From a checkpoint of a small mixture-of-experts model trained on Wikipedia.
Size: width 320, vocabulary 32768, 51.2M parameters.
Training: a variant of Muon for the experts, 644M tokens.
Below are experts of layer 2 (counted from 0) of a mixture-of-experts language model. Rows are named router (the router's row for the expert) and show model dimensions 80-159. Each number is 50 + 12 x the weight over its row's rms, rounded and kept within 0 to 99.
After each expert's rows: a language model's description of what the expert responds to. This comes from a sample of Wikipedia text that the model never trained on.

# expert 1
router:41 32 49 39 69 67 60 58 45 52 61 64 49 72 47 50 52 57 59 44 45 56 66 51 54 42 15 41 27 35 29 46 74 52 25 49 43 45 22 48 28 25 55 58 59 68 43 38 55 49 50 79 32 29 57 55 59 55 73 58 54 50 44 48 55 45 47 48 41 52 58 37 31 51 50 48 50 52 64 57
Sentence-ending periods, articles and possessives (the, a, his, an) after prepositions, and hyphens or en dashes inside compounds and ranges like 2017–18.

# expert 5
router:50 66 61 43 68 67 52 40 52 55 13 61 52 51 48 52 49 54 55 74 61 48 48 43 40 34 25 40 47 23 25 38 46 49 53 48 56 50 62 54 51 56 47 68 58 51 49 50 52 75 36 55 65 65 45 64 65 46 25 55 63 46 43 47 45 42 55 42 56 39 58 54 60 51 57 48 36 48 51 46
Digits and letter codes in sports and stats tables, such as the R in 3R, unit m, ordinal rd, and initial capitals like M, G.

# expert 6
router:68 50 62 47 43 53 59 51 71 44 44 54 48 47 49 63 56 47 60 33 57 40 65 59 44 32 51 44 44 68 61 58 51 47 39 54 37 39 47 35 54 38 60 40 59 50 43 45 48 48 58 57 50 79 34 46 58 52 47 63 74 68 36 23 63 49 54 48 47 39 51 42 44 51 54 53 55 49 60 44
Name pieces of places, people and titles, such as New York, City, John, Al, San, and continuations like Kemp-ston, d-ais-ies.

# expert 0
router:40 58 51 52 50 50 55 72 51 47 59 57 72 69 40 43 63 33 54 66 67 55 49 32 59 38 38 68 43 76 35 47 47 46 49 54 41 44 45 34 36 56 30 54 50 47 53 53 53 44 43 56 50 64 53 59 57 52 20 56 58 54 61 67 42 54 35 57 61 40 24 51 59 36 28 42 46 54 14 40
Line breaks ending paragraphs, lists and infoboxes before headings or new items, plus opening parentheses and quotes, and words like first, also.

# expert 4
router:55 55 56 56 61 70 61 44 70 46 41 46 51 60 41 50 54 45 68 36 52 26 57 44 55 07 48 31 52 48 63 57 60 46 44 50 47 31 45 34 51 53 34 52 68 70 77 44 57 48 59 59 60 59 44 63 61 42 40 43 64 61 54 50 45 51 50 68 52 28 37 26 47 52 43 45 47 43 61 43
Numbers in lists and tables, years in citations, and middle syllables inside proper names and rare words, such as sor-or-ity, Midd-let-own.

# expert 3
router:35 47 35 33 74 52 63 52 61 46 47 47 55 47 43 36 68 67 67 52 59 60 54 72 48 62 49 56 44 23 51 51 45 56 46 59 44 54 50 30 49 65 46 49 43 69 70 30 41 27 61 48 30 51 30 37 61 59 30 46 51 51 37 47 54 37 51 43 29 39 46 31 68 49 60 43 44 37 33 55
Function words in running prose: prepositions of, in, as, for, conjunction and, commas, and auxiliaries or verbs like was, is, said.

# expert 2
router:55 34 73 50 44 31 36 34 60 41 57 44 52 45 52 88 52 51 76 20 44 26 51 42 52 69 55 37 46 59 57 62 45 43 47 45 48 43 34 44 44 50 92 50 33 63 48 51 38 49 43 51 36 59 50 57 52 69 45 56 33 52 47 43 59 59 37 50 34 37 42 51 45 62 49 60 38 53 42 56
Content nouns and adjectives after the or a, such as University, film, government, plus derivational suffixes like -ation, -ly, -ector.

# expert 7
router:70 35 60 36 29 65 55 59 63 46 33 43 44 39 56 52 62 32 49 49 35 54 73 59 17 46 70 61 39 54 56 53 55 40 53 73 46 22 60 51 49 43 61 41 57 55 44 48 36 60 50 46 63 31 60 59 76 36 58 52 45 59 42 44 56 61 51 69 62 38 37 32 38 63 40 57 53 44 32 42
Structural punctuation in tables, infoboxes and lists: pipe cells, list hyphens, colons after field names, semicolons, degree and coordinate signs.